{"hidden_act": "squared_relu", "moe_layers": [0, 1, 2, 3, 4, 5, 6, 7], "lr_router": 0.00202, "max_seq_len": 256}
Below are experts of layer 2 (counted from 0) of a mixture-of-experts language model. Rows are named router (the router's row for the expert), up (a neuron's input weights, with its number), down (a neuron's output weights, with its number) and show model dimensions 0-191. Each number is 500 + 50 x the weight over its row's rms, rounded and kept within 0 to 999. Numbers have three digits each.
After each expert's rows: "comes before" lists some tokens at least twice as common just after its tokens as in all text; "gets" lists some tokens that make up at least twice as much of what it gets as of all text. This comes from a sample of Wikipedia text that the model never trained on. Tokens count by the router's weight.

# expert 6
router:457500480560500505500460498543427464540634493553441489497488498523454533494524461468527523521491617573428524516511513535495484535450452506508526440502605491450520495557494510294440495474488509519596516519456504417481611473483527531515651554471472541504537475551491439420571514471419556432473572468488449480482485412566600462485568517433480510417471501538538484510519445519499398492553411505487513435552514426472420479450574468501433504535444423532494480388481568539517452480527552551498425443574458512508545477533575509553525538568459472561473461478479597483529504392502514410
up0:547511503471549474473550525576560543517528481500474560552515400508456459469502529541477486471507499547619534521463530541418563607441540513547544527458523461509478550518523532541450550467415525486495553449380481453494434537512456555618564434511536543429493561416459464450467505524474536376597539476450452552539444482450473499492542543450483521549503554480499360505452411543604436513446508513397618461542532464579635450525480461478415501537496471455526478514526487495530516498497544545463547489477507401422482530441521498537413529563587514526367510487530475460530450588555493542
down0:492482527411496444510559565475447422505529424478536521555524460444479551519547504585533499551439568573475391518466584514536531476479453551576535426512459458479547541456442540510546452503504478495495551581530466542528446529557522545529473514436529501608495441486492492490412419449494549503411505504490533438536571454485537462435499543407572405551497476557497552413510478477439499521503446535424611506534509577495403539354504467573478526531502496535541447518511536450581374583478431493508622442529441559405503389527488482531461453471574537425528484541496542550469560480480530582
comes before: "\n", " ", " Chevrolet", " Apps", " 1", "sq"
gets: " |", ";", "/", ":", " in", " the"

# expert 14
router:420529465586523497490448495555472467564624458549459524529519459480456584499478502485537509514543686557438520541467491517491472533448449488556504439472587466489523505544476562362492499476495506517594511508424469465492554471487523528470599500459451519474609534574484419418558549434425558443479513486448459502458466397537592468487555520463463541407476519526541512519519400556551465474552432507512490460556549474528450516450497513502422567511414453534491488342465585488521412485517561537513450467553436525514514534479570505513564543546556451530493454454481608489506526438531465401
up25:559453513467508566433539483509497481390535448479576519561595547454385529493587543557487460456412502600551537457425441479536488501422472530490541469415484460468542480506465521589512536546469543545474537591506556467456353516470499424490476504566559461517500520459444491571477611541477638495491456483494505532554504470494562407492475535485520479479576423568493482468556584430561385463513450534489410520497547452607361511500488520455528546483577495539488459530503486508535508420506405550544564483488506501565473490591537479497510499521440446557507582558534492490480434546514527586
down25:504453485550487445414514464520449469561537473429529530496496491616592541385473492487558529553442496505453478451515579512459515423513562469513547465529521460492472482497502602465563532545568454491542583454422605478479530532549526499538576522439546448569478510472547429432464411537522496415507467511466465489584495552521442508542478490472576626512431487527536530454449508546526580535503486459581538454597516596423560517587445495504390436452384455467528464461592535427553471444437550588468565508538442587501500503412468497469528504440505499519419505498431421546489570426495520484
comes before: "==", " the", "The", "In", "===", "="
gets: "\n", "==", " by", " the", "===", "The"

# expert 71
router:483439492515523456488512549575531486528555446515533524483477526492572554559576553521540495504535568587514534525520521469526443576446475443473505530431510469498550417518551623449417491563454586483583552562409515532542557437508528570515556600421494485502460463607491408450528460453517601425471557535519596429460466453484585489504458512421526515511459439572552456455428461473527426538565444515486500423501667384567472527551516537453546522545477417475427450446445543518518482494522463474456472509577429547549523447452558475537487491630493528489512557517520547487479547446487475463
up0:526502491446534499497480541484554582557489439512496591500464391502475484451547583527460481496488432481606550537454500434435607557464550493521537494540552436427502499546514527552448560449403568451531475374436485478548492472573474484590595498508487458466503576389469541532492463483542430438573490499352530458456519530467510444539605511494503599542524542462491478531575437500530460471446452597400591494559574447589631505509493434507447446539543530534544475485470500541467473547536555523461500526466464412453511513470529491498431514595555481533482506507457392524477478517528505573
down0:530458490453535460529532547462544453427531386531517540560528543507454504547552507544522495559504519516497469509525539462500500530496497515535530486536503506516474517466461544560552466481545501499497533550547461477560406450526587506574503543506501472545448499399469532442387335511541438474437539481434539439609505480483514472485512530405636410571464445431585585468528509514521467618467441524526511509459463566571495579421519456466461554503482544547489491525494495513580324546499446504395562412461417526489461446427485460498412493461478568419560482525440563523526527486560543580
comes before: ":", "-", ")", "al", "ed", "ing"
gets: " J", ":", " m", " which", " both", " often"

# expert 4
router:418508456520541479490497528585508433501582473584494557510495466548540547483524517491541538522505568544484539498513499523506474563396467500512535432499529450469481499534519598419483443482459478509649537548364436476458518495480537575493649507446420478495600462599444395406593506500418503419504581499471472523466454415510571480502542505450448494414486542510530505483507432541571497485587435469534512456523561451501439463442526501478437528502452451504463483411429528508513444485497552498494411478548442540494581485501502501557515639545527443519438472470489642484484541438568508446
up0:571495549463532483484550525509530449533542488515469501555452393521505497497530577557512503451402426566640554529523487480484615571399568496503534499439508494461465425521548471539447596499426523406512556434434460456493462478511475516572566505546498525436494580439451552493483522485495426480543479465381462526491501531474495436530574573462436534538470521488497451508474384587513441461382505535413561479565513422537611443487472460449434487497556539446536465487494465499532493470525585528390551507465486447478491589482518546542464503605612520485419513514479468426523491595565501475
down0:518451514410484483557564597484552427456524494479513513619553509503470478552530515586539505476427506504493419531507520488513525526566437537515530473456502397556492606416491497525526419538490465525439587550584445564581446486545533570520469543540591490536475477482478531498378422430505509491441582526442562518557525471534565475455521514407538438561526493501569548475503494481462532453440439512484548519401477532518509536385463500576518522456478568566536509545469456494498324573469497458469553488476476521445387463465435544494381523417574563411508506470435503482499518505498527587
comes before: " the", " a", " \"", " his", " well", " Party"
gets: " with", " |", "|", " as", "The", " The"

# expert 82
router:514520494493500419523513568542497529568508475580512568543448503473483523607551504558510500545502553517513578448457476519532453582451516458460454487460537421479594503590537530411473448558450532485571589565446487472519576505473501550459596577473475418457564481558514431440553507485503579537488620491439483488432470460444644463466514532453476510488488527551509503405492442492501445548610511563382484425449569473592450438507456524486548525566500406528433453417431539497442449449470447486414443520541469585542507427530533456571489563604572481503509460477505483510447531443547512491
up0:544591498443537506489498538437549489578483476507513593552541384554494504454500552599520455426482436563570563479465485512535538586426574458465470519488525407406494544548543495542382604456475463481494497373451425512549452511478471482517531475554553476452441541440452536468506493533499444449524446536445472473461456504483549499497514495498520483547512561504538498492509417527564479501470500504429583536545501466624676482491485407497492464516519529507526458489467504517611451536533566552419562518490477425508513598490496495518477545604596456581415504508470419486535480617506428549
down0:459434429455497522524535522520486456494522441519499514548508459486545497475536496494570536536419459510526470505555578526543507505563411558562498508429475460548546486466462364509542459490481487524496589555541460558497413492515524532537424462475544428510521527415418540481452371469518457503513500538529545449526442414507576498477526503395600470555482528497573566484504393573497482496488453574475620477511458551572475490378428578545515554492585521441521539512432496434519406496431462487397581530518455601536501427475454573438524551436503542396574519509486494487536490557505473634
comes before: " in", ",", ".", " to", " and", " of"
gets: "s", "ing", " took", " died", "ed", "d"

# expert 94
router:520493479492544468564520549513535503507567564528512519547552526487429472572579532561548478508563601559449607452479471517545428572462518458442547466426499469502566434578577483416482484541451538478597526540473502523487605467446492564471562517476497393431524433606536456504568546520484583442409511489477482434475512451526609508530441443399522514486450503544527471462458481491488394517551493579388490371512543435523470490544525484467537516559504423475541461468408536501490465448449497416428408528510449496539497392464523393514494555615498528565539508506478535537481538449522550471
up0:530420540499488545461500468479583489591430507516587511566454441522463554453473587576544459459482464538622594485526451511480599563399559443485548489497560468463535490498547474522418500503478510411518556406452471450469485423477530538607574447522561477487463580375471453482485500461457552485577488443416508485491471543470481486501600448488438541541480517514442430507513429527544477429478500528441551522546515460569577419522528445444479499533546530465549467509436507534494445499502526616446532532440545419494556539552496501525426515640638500495399504483540456551486470573506515524
down0:559468474506460504526560573428490470453549443515528491491562505473495516516546478515559532481462523613476440472438543490499457440431447531547466493467405423473578544508511460532528463572460481464494621593515507524539448471525556456587426499480553543525451515458464548483406382532503461499465533407480565446618521432538505421399499553438595517509491540487526530450447526462520518608533424478497577481469434550546409558408525464566544529445548524527512433520537460495584364578505444476430542441492481564454485461446516552571456565486489516430502586522525457463483540473563537594
comes before: "|", " with", " Born", " Total", " Coordinates", " 5"
gets: "|", "-", "\n", "ul", "==", " In"

# expert 5
router:528527566522536455540509526537430560504534541547498569503512503428444515527546521520443519444506557591441610490522546522532453602396473415442445466466515395538547507559555602379497428513443483548563543606417525477464528442462503482460615541437524478470564450598525438472531494541487555538401597503488536511487531510543541500450495550472484531498434547587504421469498531445489439494557511506509484432462557444491445525485492543475483509534505390514460480441397492572460437461519520467443466506506459560496575445486509460564515564588531526521511526467470590535431504380630506465
up1:524585504517564488481525510581464449545612477510514508556505517442444506535578600531566473461469475472492566525466540431506617576463550508490450482474503408536552503408616563519490455423433439517568500495522499526455473553532529470466499484396481438519485518520465506439494419488541484521413391418440403459496502592451576427511451497562510453511526507444555517442514509547560581596612547463514457532548498450567566469529543574514476476490447627452440428479569452502425502479488475604541536469477466467503492603560487529417456440438556461498469473417491526482490502499498508585
down1:541471476476593554517555553529543520462414605547521543574475508520378533434484486427496469469405493525533563573503438498425535599493525520509492555562490473450388516498497541478538551441500423494398547466390450453483479533427570580530504428539480470481524470439573478542589489497499517442538399510517384532533426652542451481499497522435622494515540417506505460542495530447487443506484608516492541474497518417439526525508450473467455460499507507474515413475448437527563487518463578493545486493590483474485423500553563491495507534429538604521517495463559541568571428477510551464
comes before: "\n", "|", "==", "===", "In", "The"
gets: "\n", " |", " January", "-", " September", "|"

# expert 32
router:461528450545477541503459475559439429527560458542464501508513508531458519499493493477534510548560607567452496510469475563502479581494429542510568457491568475488494471522529541373492458444489486518616482533438477434502560513484544496492651479497453540477615503543479439386595478474402535381506583514422432426521445427532601466489602466475409525437452524565548517556496461524545450477563459501481480502528548435498488475427507473484437550496440417550473487378490596507501433524523548500499486443483378510534579460481589501487532526555478481531455506514504617454495477458529472409
up25:565481526552506615460435525415519584460486486490555500592535555407524510500491534560501484472455510587568520462372479511459530544508427461490550498401467418512535515513449481461510464512474458522433449526575552449507373523434477439455490517581572416542563537430486516554514509534535589564564542548483453531624489457450432374475421598502526495476571414565543499530542581519535367504464436549493426513479568515510456466476537582483519444467481521542435472485539517475505548481490456436493504487475505484542458489517480540453484521405508484522507578499571467523481545499527576645
down25:425513453440434481457541470498516438483626493477587427476547564466574545447583476461618515552505494553493503516562608485418549587459553494553554468534470488546495472501457563634619531548500530511464447462396496523518532478511572472440506456453517558529531446487487477459548423478557501397485448513501489455512460573498469491532488445466492462502479462543505565530523482559523513527420426475611484461560441622488545534495520509463451561446469516448619431444528549409464371446482549436533508511537504535493500527479565568512537553488463494487490508397560450530441561444494457410
comes before: "==", "\n", " ", "The", "===", "In"
gets: " |", "\n", ",", " the", " in", " "

# expert 62
router:569458505472511463563531570541476596514503587557537534541469514442438535552542509557493498536486609511494553530534489530567438527467512412512507486519470498477563508596558500427415504527465517399567557539384459532456526493437526562475581574496437464485545453577440478452537541516518592492523597550492496449420481440461570511426492633465499502519482479560438457482487520524463429507537478585481473434409568447551414561440479427449487522578481429539442457419399566525496483466469496488430429455487431573543536460454520436575537528561509550474480543508512559517439558392559491464
up0:534475523469568587446514524509628552562428522496465537541473423539471482561550615582534441451432468488625584470526420525488591575457545481509516454457535380498510528510517475504458591549436490478517535425428468471453457468515454582601504487537504465405430623455441492508519497496477435506595475474455455504421474567403498501509594518497477482544482547470473467539469438526528436474447576463446519467522542493567574446523522481493480495518551524470503530441466529531514420466543613544390546440434491431443554519497472475528447548566586486554391528498522419496513505515480484480
down0:526464432472513471487602554453520406430599380485514440550533511460470536494543524580573542569429475559522475478468561467532425562505402534500550445526446451570554516434495522503525450518484461530451541619549500515488441473462495495573498533486588528470477477500467553519379388471541538395430519424519547496579556505508573449533485478403591451459501406566557487464518527492435559536517509498506551504482488570550435535430496444535499480529524503480503439542429492492527388575441395487482549460515464582405436449429526525553453490488562482420554505520526569546553483525514525575
comes before: " |", "up", "rd", "|", "based", "th"
gets: "-", " 3", " 4", " 2", " 5", "R"

# expert 89
router:506519425441522460570504608598515544459551507601523542512443512526526482543570518554511510486505572504518572513517507554540377590456508439437446498470518464563553505537520599434478494520421560470588612538430498523453563468488467537448544535480529464485505397547444420476510497471489564541412544510540541513472427465465599479468531539434542468479480488609474439459477502539513438516594494531440472413502553431516438530508498498495533553611467412488428470370410511508483503457524443444455436492521473551547494444528525463573520579599515552526520540490495523494446584395534494415
up0:521468550414513572516530463462570451508463464598458521566472379519485452507452580554490494433424419549545536479499564457481552588452543467550563538484538502554547514498448529545446522445492537529473562434466441460444455471539433562645550435551555512439520600455466526481482468468544443471518538472462442491523427531516563501547575489519497526559496550568494454535481420546535454490438426483395533504553546469642612443560437445479529528523507493467536485470526488563438479499478597522435458487433521474469475601470487470555420465591551397513437553518410469498437484545543484462
down0:515530493424491471548527574499506464494518449479526543507585511503512478581528525542488487483499579525487531476519505527484458543507399486537459517467441525552461524480436472456510440468491461503526566575526484586549420502529538474593437551443528501519452502431571579522431400449575492462471459535517542405601577447456562467418437581456611475515534433508584495432454508465472471568580460518511531495483492543482415557478492487511527468568513511553555473591440449456580338548478431541397605456447467556465508449365466548433524498474522539389557516535469580453511506466506473574
comes before: " |", ".", ";", "/", ")", "=="
gets: " 1", "s", " c", "===", "c", " 4"